config = dict(
    n_experts=24,
    d_shared_expert=64,
    activation='swiglu',
    balance_bias=False,
    head_dim=32,
    norm='rmsnorm',
    qk_norm=True,
    optimizer='muon_variant',
    weight_decay=0.0,
    lr_head=0.00648,
    decay_fraction=1.0,
    decay_shape='sqrt',
    final_lr_fraction=0.0,
    batch_tokens=[16384, 32768, 49152],
    seq_len=768,
)
Below are experts of layer 2 (counted from 0) of a mixture-of-experts language model. Rows are named router (the router's row for the expert), gate (a neuron's input weights, with its number), up (a neuron's input weights, with its number), down (a neuron's output weights, with its number) and show model dimensions 0-127. Each number is 500 + 50 x the weight over its row's rms, rounded and kept within 0 to 999. Numbers have three digits each.
Before each expert's rows: "comes before" lists some tokens at least twice as common just after its tokens as in all text; "gets" lists some tokens that make up at least twice as much of what it gets as of all text. This comes from a sample of Wikipedia text that the model never trained on. Tokens count by the router's weight.

# expert 16
comes before: " |", "5", "7", "8", "6", "3"
gets: " to", "2", "5", "7", "3", "1"
router:487508482476436424484521434569492571491496533447535462463469384475492449558467485518440497536452518525473428566459516423560514392491511484464440454606581501474455468580454410531425472469517496529503462500495525528444496416485488468500460537510570478465493597511508497385486523460499616532573500605582530444533449588479569366573396529521487504621473522534521497489490507525510552527538
gate2:403526459604464470539469476453588481547598488496474563444468511536436568465510537463437478463572441507537456535538503514492498465560467515560506448594516470472541477483467470568455395405504491479481496571596536581531565445519550520472409462492436392475547633493509432437545485537519465506509467426467565440536570549508526422535555461461507482522511561528595466509449561442597540509461
up2:476446508536529500505544519481433501467551509547470535553498515477485505481514448469631468482513488507500490553554552466561532466559531499505554468523587564485489427611548506556582538567407440437527476397480404450452518550459523499466478486582513460519421545414472610441486497533544510539392480496605457521558449478575557489460455529399457451545489454496417422588522501528432578468581
down2:555552509469454446467533486533567479560567521495498457465461483498490527561467515517462507499479417471508593488424445554429496478468451509567471528494435411559465568442463374464454495456514500584538531541563586549485499410559442511542451534412443481519572517605550429518475503474448474462570482468457599448505584524494513487467628463575470560518560536563595545400489449518555475486431
gate3:512460453493507533560522385516567439509485477512505586415555597457410548449453439460540465488482498563538505516437480496422531413474419438528513536586484526466425500439446571578544501439542601535480439537532485534489474430554510514560478520458510538407453522440496493425546550479586497503651465569505473461430457471461482511432555487507511522541481478596479529578496509548510387469441
up3:621476520493430491496520430482484545480460518470493517472551534517495614424461477521593567546436482473442460523457569455511526372609487435540505444525468398426362410478531554466470492472529514456443427533583519470544537500528464559465459456473500480506529488461446480379520619594502532521538560506579484452452462539533550526444551460502533522545495459474415472469502483566551454504468
down3:520511570512507484497520587515466571465459475502543389628408480545514563580534558452436503502484476456488493536575558537605471575520579480451500490497502532537553437569567380423490536474505487472523557449511533528489508526420500370490553494518420477581498471532451520574536417556502414462381516443599463522536561529533491514552426450540507464523522523524497474421482528444524557468544
gate4:582542470426483583569502427535517457517516532562551499511431491483584383500573445567506450486489447417415475391513458504523409432484503551465517532538513526552557535449586458424462506403519467458476529500463562587544494513548584492561497461508476453484492529472454374490496468466376490463503557470491456477508442454468475594382566550485499497608533523560503529474478526468557513519548
up4:557562454567532446540464509440457545470548543447495496456419457495552598522537501497542508518524453487474568596618495534544451602514439433534472518543576503497435551520464410502555479532585486442518532504483537468625452462546598473528472441477533458443581588510477527461514401480501514586515450470456453534529462487453508486440499514518502522458498441477486559410535436471617504402611
down4:575502469497538605536524576578549442567477552555583472535446551486470393500492448545519442483534475475556500471475508514481501469405532568432558493548464510534551477491588500437385549332548559480463488544417532566471568493464491530511534445528440430475475554480472428541488571567404472485511520499629453464498527521479461566506549495451527569534552459579563501517406498527477507504497
gate5:467472456491500517542394543418546516433530532439497390521468488527552620441602496540553541486541532545503495493536526660506501601426417483496544549406521515455595455598560494447458489488457530531570556554541482391539516566469526494450505488428562534469528487476480578531490440488538479509529538588476552497504510571544515499427517551521485548513523486563503570447424545510489543402522
up5:391448450473513373564511589526488616565490471542552573604508462451487441537462473535441560555433451529545476543444537469521442526515459477530524527438458475467464538513453540509529458480535577564403535576500450499536491474535572566487538492518597517508580525556539487457467464476517560509449505584556444586461531546436382450441565470508420566536494453523513548487466554580470516555448
down5:423469476424527396545512589494506562567501443477582549601495521507472484552538500555463487564404499507547484517472542467506478529484431469568478524489416489476442554527466518514505465462546532587411505551442523515530448522526567630536552518543521584497583492551541481486462424474483564492475471552587453622547540511448412434439603512533442500522409442508510510492499605567493476520419

# expert 14
comes before: " to", " by", " in", " the", " on", " as"
gets: "ed", "ing", "ated", "ation", "i", " at"
router:479560500591481435493403504559477527480490477540415479565577514429546494616482533431509609450532490501559461476508527546536495391460490461537528524446510378517489498381564519549415487549508536483483420551479548532484514566513528489475535462626516450530444559487559479471588559509458512482511425576448499494555442534573502574459406428463489505468590518465502447392478464479472454491500
gate1:504512596505508440573391494514444569580397584504511468500501510493575485457504508441504468491431515432447531481479512503502469428454516498530461505542592489487553552587430488339418439446453449510519517515445508476538510467475433509488447500515534543475474552468508505436398572557521409581555475540569632502535551416479446447507482527454421449553483459615509480480476482522466532555540
up1:570486540456505512496354501497492474431520463474448528405517446511623412494464523450465401451520435504479451533519403519496565506473369458485571553476473503519498459583552523528484440463451506487525404538422432577481598520503454516499422531464514518511531495528495442570493619534601502540534510414496491440549552548530495482418440442491523418495498443508430432463483499514495565460447
down1:376487484468479510544562471561513479491446512556506465581474539506381614571458444587554542565568543514529537497525549501547486513540504493481490496466499424471471547461467558538473476504575489502455621474563553422551388549474506462527553536508442406521499542460544550397512388411452482486505496550530492554459357506514481590597511549485510570535479528480549541455535502487488440546498
gate2:491485510538479463493505537564474584409557504565453560481508488436534601594527613450484472546541496468445396510531517414468406536390466499518527495551514435562541534506504587545402462435519425478442498446488432533529482516472485414546422444507468442461554550509531447480474385489502543432604398464437467524475525462532402465504506466501506407412522518527478493488451524462526561514480
up2:389447537570520451490451537445522488499530448555486526432479450388496517484507480429477424525543463491519430501556490476465434515430402508525554541596515508525475488501558523534585538400515460418383436523532547527509412558515492466517480441494443421542469487535503474396484457527570557535538429489456465506522444623538495437444569487498538521435451505404452463507604467529452596538468
down2:589511465407489496495516420510552544474476514471506544512565496529492432472471576562469584466463532532431597486528520559475562459590544498491476500470503479476554474497409474415480459630463594559577551498492490503520571457469430559502508592532507566464505538453478583558498488518425447467497522570506579526449581398449513608528480472525532474556542469553480491510385500480571407564578
gate3:576510556478522526465603587505520546486543537494583485471465431615490496483521519467445457545507509649402562583521467463428449516500442532421595433562456525486416505495501476475506469494512500437555505523484404566527540509549478357514531424515465345534486498438530550431490522421464467558548468549452434540517491523483540490498511521508497500415537512470432487458503524497483500430594
up3:431551550473543436479565490425526519470468435523531559525461558505546518552553469444500348502559472486450541461464503482443516477538452574489588556565600539467508501481548458406490468495460512545429445547442548414536505532449455527546456501537421459486525579571589516584463466490417424510602530465509518460480422508504544517550502548568531498576527495464441587519422616450557540527466
down3:453550505412602461461523478509565487495470401571568535432514548453498469528492409476496428448579434419408501498403513519498491471522470469453625479520534507536408482476530525469514461534461507508523524576447468447522553502504402528428482473516465435451575472551560502569431512526467466478622522461508429397483535568577542578534566601611482498497549463468505458530473552477539519485465
gate4:462499503418476476518502554563556482571583562531495534512514510464496430577358599507455458493532522463555442485599447574512546502448528497534440483440502455469549525549628545491498451517475513481405521483512418478418483476537430595492511495549423572618492514428432560533531567525487414570541460499499465523494453571529493463488528511484498522605546569564484453453519443454595478442477
up4:517446546386400555479533568545510565510468509443455497570525469559482451522505475461505526505420470572541517534533486535447547569553450506517514595429461434492461405496450562490525513477501549438439621423541426443461456370517604495461459507511531497489432518504531447410396559485542489470514484450491514630480514495462472557470489488521518564371452457444424499483498478436466499454509
down4:501579407538540455604517395537474425494593500548498554440439517419554494518491500531470525514541555521474535527490524520487485456514530485555485436478498498540510558483556481491458474566487472619571481598493503575522473649535423488565535538557405491502549457464516575561559531482470475527442520551512562335445447510505492455498535530514450423553514569580519525545462532593518440545456

# expert 10
comes before: "-", "|", "\n", "==", "The", "==="
gets: "\n", "==", " c", "===", " p", " C"
router:509464585474477466474520539480503449488431359394454508438490521546439506405448444483486495500558464487525526472533431468529544556514436419418595496493490550450514474503540550508576495441511529542551575538468512490407564427528533628445386500421487503402570507451538474528495562398433410453582455443459555495477447527506485480502491530503535544500467502532515426398467530576502491523502
gate6:403546603457515484388548475444541559472518551428448498497550488468444545434484547502473520410508502466525577538488485502466615530457587454550523513486459513509476446515456497512519491428512538606419448506494399490461445540424553541561479513506505571471520447543504468465529544493533480470428542522461424457575380460553443426403515529490517545507473477482479422609486509590458491575608
up6:433587486526569505415541494462538625490539479463507456553507555476564556479495555579516536435484526424570557513488522481578479506495520474545435453516455464535413499522493501478530468473512518608474525469515527422615459471521629430640587601428496485415485461483571541424545455471460450429479458540464521547493459465485498449527471578407484541522571508443525474524498506547575535542517
down6:498470518484484620596525503556512444549497537589448491531468483486474461533511491482565533520532525529519448529493453483409505471516491558449522553555543564536546487445481501549443580501489480371442503492515572514502530466553386478405521423550511492557406552485471494532527488424497533515540503472554517535590579501455536660533462405483465442512463571564479601461522478432513632463439
gate7:508583405417468506491582516501515539448483529527398488466505485521531541491405391454422540464536508535546461508476447650473441516573507540462430539506441529462458518565524501469422490505518561510483601448576506558387535462532484491559577504509482534491563554401416496444474546507532466502526500483535488555482524418544479482470471456551493560378526490409449479465542452582475605536471
up7:562481477423532582485541480488546517500468544436458535524568454542521581499486426584432465395450522481459465542465458564545512477568567461505493584448512458543447488480485564582421445483434508478481491494553428473489573556570457602502525559463486482583499562495470482473521472592460473549534368496501476511493428386565441541428481460514489533402526410455394514480539499577469566543506
down7:536480542427554518474501542510590472559518552521549540511519528436575573507458478499468503471355465476457470485521441532509461492500611447584556504455461495531500435487520574543550547521493480582435607408599484398437503516521428518494508490461527546542479467451465514503562465468493519549585451496462503604512512453552474582564507625499551436464480357516486460486417437535488548527448
gate8:478449444465526498511528451491532523552503501560519501441436421440547379380536449519475606538559477536513488512566494496565513517464441445455503493566580484535475507525510603640511509526550459536564542447564476486509585607503464583446497595441536536466524504533464379499527499482542436523561471528477470478606563428525522510506495453485395411582489492485455425475508552524435483511530
up8:442475515509521559522503514512495516546543513461600571474527475517466418425457441494386606501475522566516525528522436537567448496616469387436488504595436459445502500529505559609512534452555433452497517470591426499464530562507461562499478495513486549499454519445512497569589472473625451472456542543550570490531543514524444551424475520503370449531477414485483514429501547541429529559526
down8:526625601488493417497439504509442514454486455487537544490514577508498537505474551502520498507567531462466452382553593533484550473435496592565534506435513518545537427511472462448434468489467558540487524603511539538523463508486488401526418515450525474539560539461517492489415503554445456503532548503508458510428494420661526476532547456529564658519546612562505459481469439460505458482536
gate9:559493467465503477496538578505430481452486598521612453488585387408542532575541405524471458501533453470429494450473492477556520584564400479501503424515518460531544443492522505494513515519550616491464465554382495404529481456475554494478566404539439479448505503526601547550518450566466433523440531447519468461477461511490499478456422494594548506445594510455481507532583447498558459461456
up9:500474589523515474555352474494528601537462458457497622424427495584496524492456494546444518476443514404456522475453521472552576470524498467573625401470527408573463538496445561517471533527465447536540519559539473501511515515501548474482566501474505544572469449466587492542503563487479509511523537590588551496524503487458479455515580477465445477376528511455542490523482543645578507493464
down9:486430524516472548531460514461597524562562500549483566478409589485487550492501623513451525369468532448465451484506468535517500502486507482600517447468524444582547588470470548536462553480445383500523406485597557561502481535544516458525479486429466503443477484510569539589487534491494578507480427592530590523505465488490476505574497464530481418401532515500550435543447581603449552555514

# expert 1
comes before: "\n", " ", " 0", " The", " 1", " 3"
gets: " |", ".", ",", "|", " and", ";"
router:478501489472501498516493449381560499511478512500563438477539483468512528506514497442414532459474489600452429528456553574509605519614518519445377523451504530473375526510583469454516498545445516410512525480439501509502431464501533491570497556477442538408611445498449433547475566549521603461529370493558431448495536379557537474496533454504514536490577541516497447448565524470505534523483
gate3:541461493577558432551456475504592426436456433491499415553460479498620428531519490484445510488462494481486492538413507488621522459508507509528422438489534474408494591532510411462596416569460569571552522485483539431579557480506484507493462495517495405505527504530468408523461569513541550525389521480523497518533496506371572420492508443472467531536432508400473440457474576499506521494555
up3:409510504519515556485546462480486523491607510458436514426542442453501585447480456466423483442512547549453533537556569456432522503488513437609518521532512510506427402536495527540489550426497472490457537511531526571512475436565475511429526559502462516549477586573486531435621556407532435496522503516581491463567472406593448633568503595546502401435567504535491457480493455533505471532527
down3:485492515413560579430589507517547507612600576474473536386530503481473513529485448460439506437453532491547550462512509542395514501483588466522493546573508553570444432440568524545433514423547485444427535460556470507467477460519521470508526485533505554517469560480527570522524491453457371511474522466465522429488598446599477592604506530562471423506528540503458479462552411533499462499407
gate4:486494531493509432544576502474582530461560482456481466575523520441504526544492446426452503463490480443471474538447502522582447422526547425478499437510454526432465467523496537471584539530411565516511479438473615501514466472430482459539581520553591428472485534410517494496499526504537494508573531470449406506486463347413464495547419421525445461560422423557396565567556444508583474519531
up4:556420483542506518472527527562530476517586475488482489514454474568424553491538538479541466490475527590526473572491388492459502518510488574577513452430516540541484571572456440480558439544602468573476385506445491433456622516462423468541419457541480450446499536482543575461595571539480532534522519498492495430513522554658581521542502536452417463502586527491481542508502459504501466414430
down4:518530506496484439505594487491599540480511527446498479586468503476466586619520426449534403462518512516457503478466492447562500440564472437373549445484453521446382479521481465528547485487414559518460511457497580495561422453532540561503542498485540564474444481492594469450450470448488560470552537536507449523471423458461467431493431463471422523469512451570438553572519514526615374502559
gate5:481526498507586461447412559407554590557469466509525563523611485480482388610504506537533462484520487447460439513483452511519506384470526535471536469491509493530474524501537443470368476475495480507469398476413537409535442490528470447546548476479389473544553565524445545537500509582511544535444515415487456475470569521578506507495584437501471466433526469475506535404546535429451503625500
up5:502476498537545565431509498523488536489586520562528578405554575539482540632582532460485542470464508467481513465633524545410519592476510487432501477491537423511537544561536500440541523456539561448510501597482524506426508451501456487461408476435511442453640503529591457457453519553572486440521427538510490571432562573513539502462507523544586513434480482491578566459472485413526488551495
down5:536574466455443475530459542400546467543485528524446455615469392513538544389481412483462477449477476503497416477478565478548519396526453460539472502591461570492457465426496523512500485556447488540462522415574498508632452552494560464543600509460478568544360472506514540469559485447459477514512517416513489486557440456494471491516545489471475418523518567521529430540557521634465516503521
gate6:492558478550513468423553402407529488537458428458518481483444475503456499500464557524586498523506440498520513503538528513599544533550458548472387500514540578503423484459417435431534546448532521574497432473520463506412447469524553481517498470526514586513537529512535427401508409473459534610489464430486502437474488472466368501443512536509656546554479480540577455502494593521550454484582
up6:464542572529525469582591476488552481594497598587484519561449466443539529564498475462394475490470543538379487524495481498636457483557487409533544418472531450543554487493658524569498453528470501525457520534463613477564476510460449493471520489504570403475501559464543545507507508505398521500501485422435511495536481535531552510512482535535458506464590489475378491467511441523551522453578
down6:505506440490440494425463580458454471436470442456466507468583558508505499514454605603564537531534486517587445510545409533461573484567467525398438511602534566461451503485458408445492502444536514560540423430470429507406577431565525515527539413501486560558494482521531471482489469484514388544535491525480481493575509378469476462521505457439596513414484479554536491521446570506505526574522

# expert 3
comes before: " the", " a", " his", " their", " an", " its"
gets: " of", " in", " for", " by", " with", " on"
router:518501462428535461511466418528463576539509499403458529587505504573543468513549473463497547594535519462530358499549470505489411392531511551475436584501545478489509503523459425456540497514513486469517521525532475440488494464519586522476435494493590477628643604457481600553464508560454584463457500516456396450476488463599437515507519550468473545577511555539526474485510517450466434495543
gate0:471524471421523445500557510428415493609567537488475472659525508393579486510502595516541506455450431521487561525550568561567474520476547552506458480516527432497501389505578484546497511509598609482456524513550433518553436501507532494535416512555521528563504506541427562473530550530547474539489468529487437477462595493507469582442483474501520389454478378473546573447436508505516530503517
up0:552436479559478527426470497432482513490480511610485468511509541550466501513473544502549575503552505507429496553368478467538610503515544477455484471583563582447529386588496446530486530533476516453401572504532572572456558542593452471474458384508508515507579463524519538421588556527503465425469462430544521573473492485511473503502554556463508584513485500553585525571552540505472591486596
down0:455500518524493444544386458485465522488527496452483605439515443468536469629464482428416547435604519519582430507422601455484512516492491514559453580448445483444457565473437529499591478506432472502534432580512439474512536476434485444437524541489501500457518510455529473563476545585447556511585535537495448344473488571482466498453425444466477425475526523449472445451566493441559493522510
gate1:505478516493514429502548540545535546463594554503547610463493502489580547457582472466514517517464492531404482553480459523397477487619503445426515568521528576426479535569443498478494587495550508454492486509541512517548478488460569474523574406403530354493525567522554497413465479481499499558513511493381480437473409530531356479480490454494491414530512524497438530494450515505580504567441
up1:476591513476529546518579495523457527426516570507543519578528499426371514494499451476378538532430571550533404553570478511556496517478475519556603480594527562490527595524547486485528427511461552486429512559496483477448560560557534607530442567554492504549440618451494492439523491451561400555521443509518470517509490554490532544504429399477526538472538490488518464571533510449539587497440
down1:541542434497533491581538407527483482434493525425497524504594380407476533493477335473497550558551553487528511481542438526454496492469427514436560549449499493503502614535488444430492437508504573570565460558440502465536513531562582602544491563479435414614515537516447543437506521482402483540470481485445531457446549496522546523492511503578471468550554512448537441568559536463511550471485
gate2:475489502467459534541529560542604454538400433433461499479522588386544465497514462527523517448530456443495461453510485419498457466587523546431510502411608474543561575529445531516543529466475546557528412463410493545495565453464514479455471487505555518408596492461501442534559501467572486526550469448474544414470465508444518448518437377503530444452445552443556480456487416487507422543395
up2:408520484540544493550381437596471440508569459490557492558496488482569515521520458451502465505465414563518515494500454456529454457571405497471546463542449498480525469455446409503484529477462493519461526527523470522567447555529539473510476448443457448470449527508534561515438502478571485376508570555431462451504484504561522354581520479427461534547440545544334591474452482524481502608458
down2:467525491503523493491410439574450422583607491476525502588502526472507419556474455491486483652530395512568467502467461393551479458483410442511532475531486491482500471443615407451459579512505530490487550514474475446500453521497572529583464513455496507463488479519454510499420557549565518431517531547467467437517478483515511429567484518413451592499454527519398606489438456577486542576541
gate3:470445482497566465479534446496480543391446503401536580457555536489447553484536516431539480495530468472537392562443472490490550575433611458491458482525444429422383471509480475582563528409521538396530445516456544496531476507489550531435451554495423464462523517519505482371419533518576487523549557440462591553541468474535424473514546564536585574514473448534445449479477454506462510547495
up3:496577478496558490454452479432528513452474474575446493501486506538501432543513485533502551524499420560551502625569418520484464517546618529551554517444541495432502491508581480608634550463514530482476472439525431581559567506421482494512528465450475542354519447574552567535476483528525525472449415482513538579524460533488570624542466494574569559560440504521506441442473523452503473496527
down3:458536476481512496429465496577499473481433539494555548431519536477499472489573500405544406508553437479532409541471462462494477644416634424530505498489469498425433512510539459515540542413468569373468392501417495522523558440424516456448493446546486482491578464504506497399451572523521455535517555429413517488494445442494459483539526542531584584525518502479488474528566481550473523523420

# expert 19
comes before: " of", " and", " in", " to", " were", " are"
gets: "s", "es", "ers", "t", "er", "as"
router:473429498475431534545422529477409598517523586561509492450467487478466436544549449536450473456491564470441548471484511451473506503486527480580468608490436482523538588491577498365454571482566495478531462516555559499474478475490522474601488461490447518437547498487480506468526599402543504504505401617497461498551548456563545458461406464487485531504551500517439501386601448430538598488483
gate3:423620538495537526529526594408537518485427455516474469482506504520438482469530445584476441407473571608460461501607477517536472475439465476480500498623451525534500592516542524490542508510497501435508452532476490541500534526548411483549567460593532464461445572465456566575508505492456609542444434443534488420464586468560515498540540460511494535426545515562606439467432547424495555498477
up3:561520480574500489439456509530451497468551522471584448470432466458573484376530384566548527570403480431416480487479496540499539491549544473593473464430465485524422581522509424412448528527481466445492423527428548439539552489469532493555513393449440479445480518538468445513426528467486511515507422525571508463453505515477517395608536433574535487596459488537447490430509514570526457519560
down3:526514473486450545536517464592537453497514528436521531507514514532562552555462564397499537581545444446603534499395466524517529558546479433496410493409574480484520475535473469564511552491487591611500523493436486414462412484448545515536395515471527520526457468561504497412474513516494363498603581552498530617542440501461462547457503456486531505534502499445420510548581467495503396470490
gate4:537521520539502543548556544510616551455533563573482574430412493549521439519522527498554519464504508504544489480540534531534443507539457533464494564509506524545562538543521485424511481510587486457453503482521516525473511540494418511457460519569578537527561397600423440466520516381438464595320421417534442512470501565488466420574482602475496445488533508462453446578583475467504476506485
up4:506512514531550523492483504490510442615507392526462551528432511575427456460506548489477550480415470547515502470509598486413539471509412449505553506548564494559559476501533522426510555481478522413433397478517400482482448444510562479437459500555528492482498443516515490533558430462542544555438459406465406455528529511565462440588555561528476495542499459455371572497567601542563421555508
down4:535541477518577464443494469478581394574460421537517529527488516492432486510474570491481584486425469576497489492485611452484518411503505441541541487586550502578473479468484534463516547511432544463476346459499385497498451513532532510426475468547505537519464436542537470548457408528557535555482504436505429514518573486555458473611612542572509472541502416485393516496510619515521498542520
gate5:492468476490520539483520468545459548550341463497633433526633485501431536462517374470466575502546547503603437545453514441514510533549472518404494559523539456539457484493471537487458513379578529541481484487425476491493533457495483506534565547494497531531469514414497544478526438553509449431467493521473421575542481569513495541425421594510548571497533443548413493520527557441488482461419
up5:452536507635433525591433548472557479489512522444536545457462474513496531609507605473598485463416469439510533516559568507520500479375511515468514478526516485487489545550423526515508471417385480511390512508548465435479434472514501421572505429537446405507511435516445449513442520597539527505543414536481515377537557477517511529567492587544483537454462481562526534482450501444531500505576
down5:451548489523494436491501505399487467472560509511348473428432443482461563555455602481496460523413481497516563450494462544458525510407578550573484439474474523471507432496516499560578534575476501446476585571542450515539501592522555455443480478488511411469481485528550489486484536498512546550474539411458590431431497398510510464511506436538464428524456551475619486560504485596461543582576
gate6:515452451429406468414482510539456541534401428500559563429542514522486558418457508426483549425524529570499536463448544557531449469480509570607529545467531494528536539435544544489392481506492470516511529495488462489511510531428585539564429515466455574482519380490459594482453510593448485544570635571573465468518509535502532518583534497555589459479420586510499503462472543512463513441465
up6:464436434433571441550403534456463599524511525475526516466521505569524539568470489486494454472555591621546397419464494498510529352512470501563538501554482459477463553483537639481447437549514489487440485498541443488530509595467540583514465485518450460551499486493474582476491594537564562563511486515480391517555544553485449498477475512401514431534469598509541503476441440552484495484553
down6:530571491557440454511550466525539442425524493549443497501513502437552430520550522530490540540386445395504541541562434447568538669490472574391509445437480508518486472497467495544600545515458511507536488478489530529487497420547484381485539450483545474479494550544534472493562403468455462441469498397489567490414480513518551458535585454549393588526500465478437571523471565490489479556482